python train.py --activation="reglu" --router_score="softmax" --balance_loss=0.00895 --router_bias=true --vocab_size=8192 --tie_embeddings=false --beta1=0.9
Below are experts of layer 5 (counted from 0) of a mixture-of-experts language model. Rows are named router (the router's row for the expert), gate (a neuron's input weights, with its number), up (a neuron's input weights, with its number), down (a neuron's output weights, with its number) and show model dimensions 0-159. Each number is 50 + 10 x the weight over its row's rms, rounded and kept within 0 to 99.
After each expert's rows: a language model's description of what the expert responds to. This comes from a sample of Wikipedia text that the model never trained on.

# expert 44
router:52 50 66 48 60 47 38 52 49 59 63 44 68 61 52 46 46 58 54 59 47 34 45 47 47 40 49 46 44 49 59 49 50 46 69 33 55 35 42 61 51 50 54 42 56 51 43 34 52 52 54 50 46 36 35 35 60 64 60 50 28 30 62 65 62 52 57 49 67 51 50 51 66 46 50 55 36 53 35 34 39 35 66 57 63 59 40 68 61 57 52 55 43 40 62 47 36 51 48 36 54 36 50 67 42 46 50 62 48 63 46 61 29 45 55 37 48 42 25 43 50 49 50 75 45 52 65 43 34 50 68 56 43 51 52 42 44 61 52 65 52 63 64 42 66 40 56 33 55 57 52 47 54 52 42 42 68 52 57 35
gate0:48 42 73 58 49 37 49 47 45 54 42 39 42 56 72 50 61 38 45 60 44 66 49 46 45 26 44 42 44 51 43 61 44 64 48 57 49 47 58 67 46 72 55 48 47 47 38 41 41 52 65 63 55 55 66 49 53 60 52 44 58 45 57 48 25 63 56 33 50 43 64 30 51 40 67 57 53 34 47 45 46 39 51 52 48 58 46 52 31 53 73 39 52 50 59 39 46 48 39 55 48 70 66 47 46 52 49 57 47 55 56 52 38 61 55 41 41 63 35 53 62 58 46 45 57 60 68 47 46 41 44 41 26 36 46 43 37 39 46 51 54 69 59 38 37 56 67 39 58 29 57 60 58 67 46 53 56 44 48 60
up0:40 45 37 40 56 67 56 60 52 35 48 68 63 43 46 40 49 38 54 32 54 36 46 44 45 44 39 47 62 44 44 52 75 49 45 58 44 47 46 35 53 43 40 50 45 70 62 57 47 52 40 29 41 53 48 37 54 59 60 46 44 43 45 51 58 46 43 54 31 50 42 50 45 47 41 46 49 50 63 52 59 56 48 44 67 54 39 38 64 38 55 34 51 46 45 44 59 57 47 57 18 46 52 67 61 50 66 36 57 46 62 39 58 44 44 62 54 48 47 39 53 46 38 61 40 50 43 38 57 67 44 42 73 52 53 69 60 60 60 66 61 47 40 59 53 51 51 64 34 72 55 39 42 41 44 32 42 45 26 51
down0:46 47 51 33 53 47 45 69 36 48 37 60 47 46 48 49 51 43 53 34 46 57 49 57 43 58 38 61 50 36 54 45 42 37 35 52 55 38 47 59 31 49 36 51 59 73 56 66 57 64 53 61 40 57 54 25 52 51 55 39 47 46 50 47 57 48 52 45 39 76 46 34 35 35 71 44 67 61 29 52 63 43 52 56 44 43 51 55 47 51 75 52 45 44 62 35 51 57 69 60 59 41 37 43 45 49 60 55 58 53 56 55 58 55 50 57 50 50 46 56 48 64 48 57 50 43 45 50 54 52 63 39 32 67 47 68 42 55 47 64 47 58 59 60 47 43 35 51 49 37 60 31 60 57 76 54 50 71 52 56
gate1:39 32 42 55 29 46 43 67 53 30 54 42 53 51 53 62 57 42 44 68 24 47 47 39 59 47 48 47 48 51 55 45 50 69 65 44 63 52 33 63 44 52 34 58 52 58 64 52 55 70 34 45 45 41 59 40 64 55 43 35 55 48 66 55 54 49 39 56 66 41 46 46 44 43 71 48 58 54 31 63 59 50 49 46 63 54 42 68 67 41 51 54 47 61 59 61 57 29 58 68 43 48 44 45 61 44 46 43 51 59 31 52 44 52 54 60 53 36 57 46 65 58 56 41 62 83 49 53 37 38 51 41 52 55 60 45 65 54 60 53 55 46 42 63 57 51 50 58 47 50 61 45 50 42 44 54 54 49 50 72
up1:33 41 58 48 49 37 40 64 50 36 48 39 37 28 51 46 48 52 51 58 39 50 51 36 63 53 45 55 49 52 53 60 57 38 62 54 42 50 52 60 45 38 51 46 60 57 48 41 53 63 55 61 43 55 41 28 63 67 37 60 59 36 61 66 34 55 37 53 47 52 48 43 46 64 68 37 65 48 49 61 61 57 39 54 57 54 53 43 57 71 46 32 69 55 56 42 50 30 43 66 54 48 49 41 67 46 48 64 38 43 57 61 43 46 54 38 43 32 41 48 60 54 47 43 47 61 42 28 45 23 49 48 42 57 52 58 50 64 66 50 57 35 46 68 45 64 38 50 50 57 64 38 47 53 70 47 53 55 43 69
down1:52 41 69 35 42 39 57 39 57 50 46 42 45 49 47 60 44 45 72 73 50 46 31 48 60 65 54 56 69 52 58 58 35 43 53 44 49 42 50 72 48 48 57 65 34 50 41 53 53 40 54 55 48 48 43 30 52 71 46 44 32 44 45 54 49 60 47 48 59 47 57 39 53 33 58 46 56 67 48 49 43 33 55 45 57 58 58 69 57 58 42 53 38 49 75 59 55 16 43 32 37 32 49 47 69 49 60 58 42 51 49 50 53 56 55 59 55 53 54 47 63 39 38 51 66 48 36 37 45 49 63 52 45 60 43 54 48 47 53 57 39 31 67 53 44 64 56 56 45 48 36 41 56 43 59 48 62 42 58 37
Name-initial consonant pieces. First consonant letters or clusters of rare names and words, such as B, C, K, Ph, Gr, in "Cruz Bustamante" and "Alexa Bliss".

# expert 32
router:51 49 41 48 63 33 50 42 66 47 56 38 31 38 48 42 44 58 51 46 47 30 63 60 53 53 35 54 49 50 62 51 32 46 58 39 69 54 46 47 45 64 34 59 46 65 55 46 50 41 42 43 41 53 53 52 43 36 47 48 52 60 41 33 53 48 55 65 34 46 75 68 46 41 53 61 59 55 52 42 65 50 60 46 52 42 63 44 62 55 38 53 47 26 40 66 43 44 55 48 38 26 43 48 45 48 34 55 38 37 67 51 47 40 51 60 62 40 50 55 60 47 31 70 63 42 63 47 43 38 62 33 40 47 52 49 42 61 48 59 67 44 42 26 46 43 47 56 35 58 38 51 53 45 34 49 37 42 48 48
gate0:57 69 65 69 48 41 26 42 59 41 56 32 56 50 61 41 48 53 27 49 34 49 68 44 45 54 42 40 48 47 53 66 44 73 66 37 56 66 66 53 50 60 40 35 36 32 48 49 54 54 34 59 45 33 49 50 52 48 45 69 52 55 49 56 58 33 51 45 47 69 45 46 47 59 61 50 52 51 41 64 47 63 52 63 39 58 40 55 49 45 64 41 41 47 46 51 48 42 55 62 47 46 49 50 49 26 50 61 38 35 29 34 70 52 48 59 38 58 52 40 50 56 34 36 42 42 62 60 38 48 39 55 47 55 54 46 49 48 58 39 60 51 53 48 60 58 57 52 33 51 53 55 50 61 40 30 38 44 63 55
up0:39 48 58 63 50 35 35 52 66 45 60 43 37 51 40 41 52 49 40 40 49 64 64 63 39 36 51 32 63 49 40 45 45 45 55 54 57 60 57 56 52 53 44 47 41 39 58 37 30 47 48 45 45 38 29 38 44 55 54 44 53 56 48 46 50 46 54 54 37 57 40 34 42 51 50 45 37 50 53 77 61 48 51 56 48 58 47 71 65 38 60 36 31 54 67 48 52 50 58 39 53 47 52 49 48 40 58 56 28 53 43 43 63 43 46 35 55 51 47 47 71 68 43 47 41 49 70 73 35 47 50 61 62 37 40 48 47 38 63 48 55 71 54 45 64 62 68 47 34 45 51 61 41 52 41 32 37 58 59 63
down0:62 63 51 49 44 48 36 44 76 37 74 59 58 59 59 60 38 36 62 36 70 56 45 39 47 58 70 51 47 55 50 52 46 68 40 44 60 48 62 49 53 54 42 56 51 49 52 61 53 35 59 56 44 47 47 52 70 64 53 34 59 49 42 68 52 51 46 44 57 48 38 46 44 44 43 54 46 59 61 55 50 62 40 55 39 66 46 57 61 51 29 43 42 55 50 50 55 73 54 58 47 51 72 45 51 58 68 55 51 42 34 38 53 44 38 56 48 51 48 51 59 62 44 52 47 46 44 58 54 59 36 45 48 34 48 65 62 61 63 56 59 55 56 63 30 58 52 46 79 33 50 33 73 42 43 45 55 59 60 51
gate1:46 44 76 45 28 51 41 41 47 44 44 44 43 48 38 70 62 44 61 38 40 52 35 42 35 70 61 67 47 63 59 51 59 63 86 57 60 50 68 47 43 52 40 38 52 54 63 65 51 58 57 47 45 64 54 62 62 68 57 59 49 50 45 50 39 57 49 52 51 57 49 57 71 51 58 58 56 59 36 40 64 61 55 37 47 41 54 48 55 33 43 55 57 54 30 52 53 51 60 74 57 47 63 43 56 59 53 58 54 39 55 44 57 49 43 49 58 45 63 41 52 47 39 55 45 39 51 67 41 50 47 34 55 56 50 45 53 54 44 48 50 53 40 60 46 32 54 36 40 20 50 50 57 53 47 51 69 47 46 51
up1:63 60 47 40 72 54 41 42 47 46 42 49 59 51 54 61 48 74 40 63 48 58 64 61 66 64 59 56 59 43 49 52 39 49 44 60 61 44 36 56 64 48 52 46 55 45 42 63 51 65 38 61 34 29 59 40 50 48 54 40 58 63 42 49 57 55 52 45 61 57 55 36 36 67 76 50 54 49 65 49 46 47 48 51 49 49 61 58 41 48 58 49 40 51 62 63 29 48 29 64 48 43 53 57 57 55 48 64 45 49 41 59 52 63 38 46 50 62 46 45 51 83 56 58 56 57 44 48 55 54 59 52 54 63 57 67 59 50 63 44 50 58 52 48 60 75 67 65 45 60 42 46 66 26 39 54 37 43 44 48
down1:72 55 56 54 64 61 64 46 62 53 42 58 54 53 57 47 49 47 41 70 71 59 35 57 40 42 42 57 55 51 39 77 31 62 48 53 55 56 51 41 47 18 60 37 62 50 42 46 41 44 45 42 44 53 40 39 52 51 37 44 60 45 42 50 53 72 39 40 66 31 57 53 63 65 53 64 53 49 61 55 66 42 51 28 54 39 44 48 53 59 66 61 48 42 47 41 50 41 40 66 52 45 49 38 41 69 53 51 36 48 45 61 39 60 62 52 59 43 57 57 46 48 26 57 51 53 55 41 68 41 22 35 43 54 49 60 57 56 48 43 49 50 48 59 56 50 45 58 55 50 49 36 59 46 38 42 52 46 48 44
Word-initial prefixes. Opening pieces of words, mostly prefixes such as un, non, inter, dis, rein, self, and capital first letters like T, F, S.

# expert 16
router:58 62 57 48 56 41 31 47 40 33 33 61 51 52 66 56 48 45 34 50 52 56 48 61 36 56 44 37 47 57 57 40 31 49 43 53 55 70 55 48 56 42 48 56 46 46 50 43 61 56 45 39 36 64 38 68 47 42 41 54 52 52 53 47 62 38 57 45 31 54 40 43 55 55 58 48 49 56 35 46 54 57 53 47 45 47 62 61 39 49 62 60 54 49 54 38 60 51 37 41 60 42 38 52 36 45 51 43 38 42 32 62 42 34 36 44 41 40 36 69 61 35 45 59 45 56 42 59 53 39 33 37 31 59 64 49 55 64 60 44 27 33 52 52 63 48 53 54 47 27 45 23 47 35 39 45 43 58 55 68
gate0:62 65 18 50 33 52 35 55 52 55 42 59 71 47 62 47 47 51 68 45 56 71 50 34 29 59 53 53 70 50 22 52 50 35 55 42 54 45 57 68 46 53 50 49 50 49 77 38 71 45 39 43 53 53 46 49 50 54 40 37 36 69 62 48 33 43 48 37 55 43 41 62 43 41 34 48 53 56 49 63 41 44 60 55 36 63 43 53 56 54 47 56 57 49 56 61 70 47 55 47 50 53 50 53 56 43 50 43 64 55 46 45 42 60 39 40 34 37 54 50 50 48 57 43 45 52 54 24 51 55 58 45 43 56 59 53 55 51 54 45 47 40 62 47 39 54 49 47 28 50 61 32 52 37 62 52 63 58 59 49
up0:45 51 55 55 45 30 56 51 40 51 39 51 51 58 50 37 59 58 49 59 52 57 40 62 65 36 60 43 55 49 68 64 63 50 70 41 50 58 64 52 46 57 45 53 49 42 49 21 64 48 46 56 50 59 50 47 56 51 38 44 55 34 65 59 37 57 41 54 42 37 50 50 38 51 53 40 57 52 53 62 50 55 33 41 53 53 49 43 45 78 43 57 20 32 42 40 66 38 64 44 60 35 56 69 38 35 41 67 51 54 46 58 42 41 52 56 52 53 62 38 40 51 70 42 62 55 45 55 53 51 47 62 51 57 46 53 59 62 59 54 59 63 59 66 42 41 50 55 47 58 60 41 64 51 65 64 65 28 55 39
down0:60 56 43 47 61 44 59 46 59 38 41 49 52 48 58 63 46 35 54 40 50 52 56 39 54 49 58 63 49 37 54 37 41 51 35 44 41 43 43 38 64 47 46 50 40 67 42 60 43 46 51 47 44 54 65 35 35 66 45 54 28 50 50 42 59 36 42 42 50 46 56 46 58 42 50 68 43 47 34 68 42 51 62 58 49 44 60 64 76 41 46 65 64 62 53 44 45 58 45 45 67 38 31 33 58 52 62 33 64 39 40 51 57 42 42 42 54 74 29 74 52 38 49 56 43 50 59 48 50 43 52 43 44 48 56 50 43 51 30 62 60 55 41 43 68 49 68 47 54 30 53 55 62 36 49 50 49 72 57 41
gate1:50 66 67 50 53 46 37 43 47 59 62 42 53 56 43 34 48 34 59 57 74 34 61 49 44 60 55 53 34 53 60 38 43 49 49 48 47 57 57 43 40 64 61 45 31 41 37 63 60 54 61 53 46 53 55 44 27 41 57 47 66 62 43 50 46 38 24 54 59 41 46 30 54 28 46 43 60 58 50 71 45 49 41 49 42 32 51 37 37 63 52 52 70 49 61 47 33 37 43 44 56 54 53 51 60 28 47 48 44 42 61 56 56 46 49 41 47 61 39 58 63 53 40 48 52 64 58 45 26 42 50 43 57 51 42 63 56 52 40 52 48 58 47 49 45 46 36 58 67 55 70 49 54 57 58 58 53 63 59 68
up1:65 61 49 35 42 63 30 51 52 46 53 59 52 74 44 52 38 32 69 50 51 53 39 53 45 53 53 54 49 46 57 58 63 54 64 34 41 57 56 60 50 43 58 50 54 60 40 59 48 55 60 38 52 48 48 49 37 58 43 69 48 60 67 52 49 54 51 43 55 55 43 39 45 50 27 56 56 50 29 64 56 45 36 49 33 57 53 44 64 53 52 54 58 52 61 55 45 46 47 42 47 42 50 55 60 48 48 58 51 50 58 49 64 64 45 43 50 72 49 53 36 63 52 50 47 50 63 48 73 78 64 30 49 64 55 66 50 47 45 55 52 41 58 60 30 41 50 19 57 37 68 45 47 51 56 63 45 39 72 57
down1:57 66 70 46 43 31 65 25 49 67 59 61 26 36 49 50 56 51 29 65 44 51 48 46 58 42 43 58 41 51 51 47 42 53 42 41 58 58 50 49 40 49 51 58 53 51 58 39 41 42 54 45 63 50 34 48 58 55 56 56 42 41 50 48 64 50 52 51 43 50 53 64 44 40 50 36 63 41 51 75 59 40 56 40 59 47 50 53 44 49 22 69 30 37 54 46 43 52 40 64 64 44 59 45 59 55 65 53 40 61 42 46 33 49 66 66 48 64 50 42 79 41 66 36 59 65 48 57 47 58 60 55 44 43 48 44 66 55 51 51 37 51 41 63 41 52 58 49 46 50 49 44 48 53 56 71 60 36 47 50
List bullets and line breaks. Dashes, line breaks and colons starting or ending items in bulleted lists, infoboxes and disambiguation pages, such as "- Recorded:", "See".

# expert 7
router:43 47 44 59 51 56 42 32 43 45 25 70 54 43 45 42 55 58 50 56 49 54 36 51 44 57 27 39 34 46 48 53 47 55 27 43 34 37 59 43 51 50 45 40 54 38 47 50 72 43 37 39 65 51 45 52 60 35 44 43 31 51 71 50 51 47 56 39 56 49 54 52 46 45 46 61 57 68 57 35 49 67 48 65 46 57 46 51 47 47 43 40 41 54 29 40 59 45 58 38 48 73 40 44 49 26 53 71 54 70 45 46 25 41 53 39 62 66 36 56 52 61 57 49 33 58 43 45 46 65 58 40 40 60 54 43 33 46 48 42 65 50 54 46 56 53 57 56 35 42 46 57 40 52 52 57 61 53 44 55
gate0:49 51 59 36 46 39 63 61 50 48 57 47 49 70 50 52 40 50 54 58 32 64 57 67 49 54 35 47 46 46 77 43 42 53 49 59 57 49 60 53 61 65 49 35 46 37 57 25 57 56 40 57 48 26 45 53 57 45 53 56 49 50 43 45 32 37 65 43 50 74 46 33 51 51 52 37 44 45 23 36 68 49 62 46 68 49 48 41 31 48 47 52 35 41 41 55 50 30 50 43 32 47 66 56 37 52 52 34 46 57 43 46 44 50 69 50 56 25 39 56 50 48 43 48 51 57 55 47 49 36 50 46 39 42 62 43 50 62 61 36 40 50 52 47 51 34 60 59 65 45 57 53 39 45 51 51 40 41 37 48
up0:54 55 24 63 54 56 42 43 44 46 50 56 40 47 51 53 46 41 55 44 74 46 40 21 57 43 57 53 56 41 42 58 77 46 59 56 45 58 47 44 37 60 61 53 55 55 47 59 31 45 54 66 49 48 66 52 45 35 39 52 48 57 60 61 79 52 43 52 47 29 51 51 63 49 53 44 57 37 75 60 43 48 56 62 46 63 61 31 56 55 50 60 40 46 61 42 28 50 54 43 59 62 42 38 57 52 57 62 53 29 46 61 54 44 48 48 61 50 51 39 42 53 68 50 57 61 62 55 51 46 37 55 64 44 40 58 48 49 54 49 57 71 46 43 40 60 62 62 36 67 39 55 48 41 55 52 46 65 63 52
down0:57 46 61 39 51 47 45 64 61 67 59 43 50 47 47 38 39 42 40 31 54 46 44 64 61 61 30 45 63 50 59 48 51 68 57 58 64 37 28 40 50 50 61 47 57 36 56 52 51 41 65 57 46 40 49 48 34 52 38 21 74 39 53 48 45 55 49 38 66 50 53 52 51 57 58 50 49 35 48 51 60 47 69 32 39 33 43 55 50 50 51 62 50 45 41 44 32 64 58 45 32 44 48 59 68 45 47 42 46 47 58 44 64 57 54 58 29 39 59 55 49 71 55 46 35 67 42 66 51 67 48 50 57 42 62 41 35 45 66 62 45 49 48 42 43 52 38 49 49 60 56 41 49 54 69 34 49 45 45 53
gate1:59 54 56 48 43 72 48 47 60 59 52 50 46 54 63 57 40 66 42 51 39 50 47 47 57 48 47 46 47 62 55 63 32 38 64 73 51 46 39 44 58 39 41 58 70 62 69 49 43 63 51 55 66 49 49 48 52 51 73 44 40 38 55 33 48 47 52 42 35 48 57 57 53 42 51 47 48 47 57 35 55 46 55 34 58 51 64 56 56 28 57 63 60 47 47 42 54 36 44 54 38 34 46 36 42 56 53 53 39 36 66 46 66 45 49 67 42 56 43 41 60 58 67 53 38 41 46 50 38 67 20 46 34 54 38 61 50 59 55 50 36 50 58 34 50 35 60 42 57 58 45 44 57 46 29 26 49 52 51 41
up1:63 41 50 45 47 66 41 49 62 62 52 48 51 42 65 60 48 61 28 56 39 51 47 44 66 50 42 46 45 59 49 63 34 49 62 70 45 37 39 31 60 48 46 49 71 68 67 54 50 62 49 45 67 58 47 36 57 47 68 46 41 40 56 27 40 48 44 40 48 45 63 53 47 34 54 55 55 46 58 47 56 46 52 34 54 53 54 58 56 24 58 46 67 39 54 36 53 45 48 53 39 41 56 38 39 51 47 52 43 35 66 38 59 52 60 73 39 63 35 51 49 61 63 56 31 41 50 45 44 58 38 46 48 46 45 68 58 62 47 45 46 55 62 29 62 32 55 51 48 57 39 46 56 48 39 31 47 47 49 42
down1:54 46 50 43 42 43 37 49 42 38 46 75 55 65 43 54 40 61 48 59 36 54 50 61 57 46 56 47 69 58 62 55 65 42 45 47 56 28 34 44 62 47 33 45 36 35 50 53 82 43 39 41 58 65 54 48 58 46 46 54 64 55 45 42 48 50 45 69 47 49 45 65 32 33 64 41 58 24 40 60 34 41 39 47 42 41 53 73 30 68 36 55 32 51 52 49 46 44 45 53 53 47 53 48 65 51 37 48 60 54 36 67 45 49 46 52 54 56 52 52 49 51 47 36 47 63 37 57 60 48 40 57 41 63 38 59 52 61 35 47 40 56 63 44 44 41 49 71 43 55 49 58 55 51 53 58 57 61 44 41
Verbs after subjects. Main verbs and following prepositions in biographical sentences, right after he or a name, such as was, included, consisted of, graduated from.

# expert 51
router:34 52 42 45 66 62 43 25 69 52 58 41 54 40 31 56 51 50 54 60 44 49 48 61 49 42 41 39 67 40 44 61 66 41 66 47 46 48 50 48 59 49 43 60 55 71 52 30 45 38 53 62 63 49 48 40 50 31 56 46 47 57 55 42 43 67 35 53 56 54 66 43 46 43 51 55 61 49 65 39 57 47 57 48 45 61 58 35 60 56 42 30 43 60 43 52 41 53 36 53 40 49 39 63 38 58 58 51 48 55 53 68 65 51 34 57 38 39 30 55 50 39 30 50 51 67 60 34 33 50 52 23 42 52 65 45 48 50 33 56 40 57 65 62 42 40 50 67 44 59 48 56 57 43 39 44 51 54 48 55
gate0:48 51 52 45 43 69 52 46 67 29 52 53 48 72 46 61 71 49 58 45 45 57 64 40 52 52 41 56 61 55 36 46 44 53 48 58 59 46 37 62 53 39 54 51 71 42 42 72 45 58 37 65 54 65 55 57 37 56 56 62 55 66 46 48 30 50 47 58 55 73 63 61 60 49 52 40 51 62 60 28 54 25 43 55 65 47 56 51 49 41 60 39 62 41 62 40 36 43 34 55 50 47 50 49 56 39 54 65 55 52 55 48 47 51 49 44 24 53 53 65 52 34 52 51 37 54 48 40 58 59 42 45 52 54 46 60 61 55 45 36 50 59 59 55 61 55 27 58 52 48 52 47 37 51 41 46 69 61 74 64
up0:51 34 36 41 46 40 44 54 43 39 48 46 47 69 31 60 64 55 46 55 39 39 55 50 43 44 66 55 48 50 42 61 33 43 58 58 63 50 49 55 45 66 46 46 37 51 59 37 40 60 45 58 42 56 47 42 54 39 47 60 61 41 47 42 53 73 29 39 64 44 68 65 64 54 46 27 36 59 43 37 46 60 50 56 69 45 69 55 47 42 54 37 51 43 55 42 56 49 44 56 45 49 41 52 34 30 37 50 40 63 42 51 49 68 44 57 34 55 58 64 52 49 61 61 55 60 46 48 39 50 51 43 45 45 62 50 59 68 49 46 64 74 52 66 53 52 53 69 50 47 54 63 50 52 75 54 41 49 34 67
down0:54 58 46 58 37 59 40 53 55 61 49 63 66 61 59 56 30 49 52 46 65 55 35 56 55 57 32 50 53 50 58 52 56 42 62 57 53 54 55 48 36 55 52 51 43 57 56 45 49 64 43 57 46 34 53 55 53 48 49 68 73 52 30 44 52 54 43 53 36 50 41 58 50 50 57 57 68 65 54 46 54 48 67 37 50 54 64 65 44 33 44 36 29 32 54 57 57 46 34 36 44 72 42 43 59 48 34 39 55 44 54 41 45 62 43 59 42 40 45 49 66 32 59 49 56 43 58 46 61 42 55 60 38 68 44 64 55 61 24 68 60 43 65 63 40 54 32 57 52 48 74 41 60 48 44 42 54 46 60 48
gate1:49 37 38 53 59 52 51 67 48 53 47 44 53 46 48 61 49 45 69 51 51 55 45 50 49 39 57 50 47 35 44 52 36 46 53 38 68 69 50 87 51 52 50 67 56 36 50 43 37 53 53 32 52 29 42 55 56 53 51 37 58 62 50 44 45 50 59 41 52 48 53 59 45 47 64 59 54 48 50 36 58 47 43 38 59 68 55 48 58 48 56 50 56 54 50 58 51 60 51 69 72 48 31 34 48 54 58 46 49 36 54 37 52 69 66 44 30 55 39 60 65 68 51 37 39 48 48 45 68 61 52 58 37 35 49 50 57 32 46 44 54 63 60 53 43 44 46 65 43 32 60 55 60 44 76 41 61 62 39 60
up1:61 50 52 63 50 60 53 42 38 53 49 57 57 67 47 46 50 39 28 36 56 55 61 52 55 65 49 47 68 59 55 57 72 52 58 52 21 55 66 43 42 50 55 45 40 60 48 55 56 43 51 56 44 73 50 33 53 40 46 67 51 53 44 44 57 46 43 59 52 51 60 40 54 47 43 40 51 55 46 64 58 52 51 58 44 27 42 40 49 45 51 64 36 46 52 43 59 42 39 43 32 60 51 50 59 79 44 65 44 55 33 62 52 27 41 66 50 50 64 43 37 38 43 48 76 49 46 48 51 37 36 41 46 54 47 49 61 66 54 57 32 43 36 47 56 57 60 45 53 51 41 45 55 50 38 67 58 36 64 36
down1:39 51 55 44 57 70 48 47 51 55 21 40 33 27 55 60 50 49 49 37 53 52 54 59 54 62 40 70 54 42 44 59 61 52 38 38 49 42 48 54 57 62 50 45 52 53 44 55 62 33 46 49 60 58 61 49 57 54 52 51 42 45 43 52 52 56 62 58 51 47 53 44 53 46 55 47 45 51 44 47 48 49 50 60 52 44 39 50 51 58 47 32 33 29 58 52 56 58 43 53 54 61 53 36 69 40 42 64 39 46 53 52 43 48 65 70 51 53 70 37 42 71 64 38 54 35 07 42 57 40 43 58 45 52 48 34 55 54 37 70 50 57 40 46 70 40 53 42 50 44 42 69 58 71 49 50 52 50 50 42
Name-initial syllables. First syllables of capitalised names, often French or Romance, such as Mar, Ber, Reg, Bar, Mont, Cor, starting proper nouns.

# expert 55
router:57 38 56 49 50 53 44 47 27 44 64 46 40 38 46 46 50 46 56 53 62 48 55 42 70 57 43 38 56 50 64 60 48 71 65 56 53 39 64 47 58 46 69 45 63 45 49 63 48 37 69 42 36 44 55 52 55 54 40 48 63 72 57 43 45 62 37 53 41 56 46 52 54 37 40 60 58 53 46 46 50 61 47 48 51 39 36 50 29 48 51 59 74 53 65 40 33 32 52 37 48 30 43 30 45 46 47 60 31 55 47 52 60 42 46 32 64 59 54 50 53 48 33 53 50 50 42 51 38 42 58 65 40 56 61 35 34 57 60 53 52 59 44 51 76 33 54 49 46 71 39 43 46 53 42 61 40 60 44 58
gate0:40 43 44 41 52 43 44 39 36 51 50 68 49 42 42 52 57 34 47 45 49 61 58 45 59 57 50 58 50 44 40 49 43 62 25 73 53 51 50 47 40 35 54 76 51 54 50 69 35 48 67 64 58 67 53 45 47 55 49 46 58 61 60 49 47 59 46 38 33 57 66 48 41 48 37 67 53 53 49 56 38 61 44 51 38 35 44 53 44 63 37 42 57 58 62 51 56 71 52 34 51 52 59 64 67 57 57 39 60 57 39 40 51 29 55 52 47 43 55 30 46 57 42 50 31 45 53 50 39 49 49 54 70 37 68 47 53 32 50 35 46 56 43 33 46 22 47 48 65 38 59 43 59 55 47 51 56 53 62 49
up0:63 54 56 58 34 37 68 57 49 48 38 58 41 50 51 42 36 68 41 52 51 42 41 58 48 39 47 40 42 52 41 40 48 24 62 39 39 47 63 61 40 59 43 67 43 50 59 49 59 64 44 51 52 56 49 47 50 40 56 55 66 57 76 66 39 35 48 42 63 46 53 46 45 53 45 54 37 45 48 60 44 54 44 55 56 66 72 60 32 45 40 43 44 54 68 32 65 41 54 68 56 45 58 41 44 53 41 57 54 57 58 47 53 52 43 38 53 41 43 55 49 47 51 60 40 42 48 59 65 54 58 64 69 39 32 45 51 61 43 55 52 39 53 43 64 62 39 48 41 65 49 54 46 41 73 44 16 52 56 50
down0:50 49 55 48 52 47 41 68 49 57 42 52 55 38 62 54 48 54 30 42 47 43 60 43 62 50 31 54 48 49 42 40 57 52 63 51 42 56 65 50 41 44 44 42 54 52 41 58 44 35 38 46 60 46 30 47 44 51 47 56 46 72 60 41 45 45 49 37 50 50 39 57 49 60 54 49 51 36 38 43 63 61 77 38 58 42 52 56 35 55 56 52 44 53 45 32 62 45 62 54 46 42 49 51 59 55 49 36 59 50 69 63 34 54 23 39 51 57 50 50 52 62 63 38 55 61 61 55 36 49 62 15 74 46 45 40 44 32 51 52 63 46 65 58 50 52 54 55 56 63 61 53 73 62 45 25 50 55 50 58
gate1:44 34 74 48 45 74 29 42 41 48 51 40 34 52 37 59 45 45 61 41 40 47 59 50 63 43 43 39 32 44 45 46 57 66 64 38 40 48 54 37 65 53 44 44 46 49 69 33 49 40 52 46 41 57 51 46 58 54 60 56 49 46 56 50 29 40 70 61 57 65 34 41 75 52 49 43 47 58 38 52 55 40 33 49 45 68 57 36 56 48 44 55 72 55 54 45 44 55 58 45 50 54 50 52 47 49 62 45 50 76 52 36 50 44 42 47 64 67 52 39 28 41 56 44 53 44 48 57 37 51 52 62 52 55 50 52 36 37 48 40 36 61 64 47 52 57 61 47 53 46 66 50 62 53 42 70 59 56 45 58
up1:45 52 68 40 41 56 48 34 37 60 43 38 44 45 52 33 47 54 59 51 48 51 50 48 53 28 46 71 49 53 51 43 45 58 56 66 42 64 42 45 41 35 67 47 65 50 38 52 33 45 54 60 44 55 49 67 57 61 39 64 46 52 63 50 43 30 63 48 57 61 30 50 76 48 53 61 51 39 43 48 40 68 53 51 52 41 53 67 59 51 45 51 50 37 56 53 51 33 54 54 51 45 49 34 58 42 51 45 54 52 62 50 44 59 46 57 55 58 53 39 62 64 36 57 50 53 48 63 36 36 65 48 56 39 67 52 51 64 44 44 30 41 47 25 36 44 21 58 55 40 48 28 45 48 57 43 42 37 43 56
down1:30 44 38 67 44 65 53 46 30 62 40 55 41 73 55 43 37 36 53 58 49 53 51 48 41 48 45 49 37 46 48 49 66 51 38 60 45 48 60 30 57 47 52 35 50 42 38 38 58 38 62 44 54 42 54 36 36 49 51 44 40 62 46 31 47 49 48 63 65 44 49 60 38 56 70 55 54 49 57 46 34 23 63 34 48 52 39 48 44 61 44 62 52 58 54 36 71 37 54 75 53 50 54 60 37 53 49 43 35 56 49 48 44 61 72 40 57 45 54 60 59 52 61 41 55 39 65 60 53 53 61 48 55 31 54 51 36 57 55 63 41 53 55 67 49 61 58 34 42 60 54 41 40 49 46 56 67 58 53 59
Units and infobox fields. Measurement units and geographic or census infobox labels, e.g. sq mi, km, °N, population, Height, plus stray pieces like tem-p-les.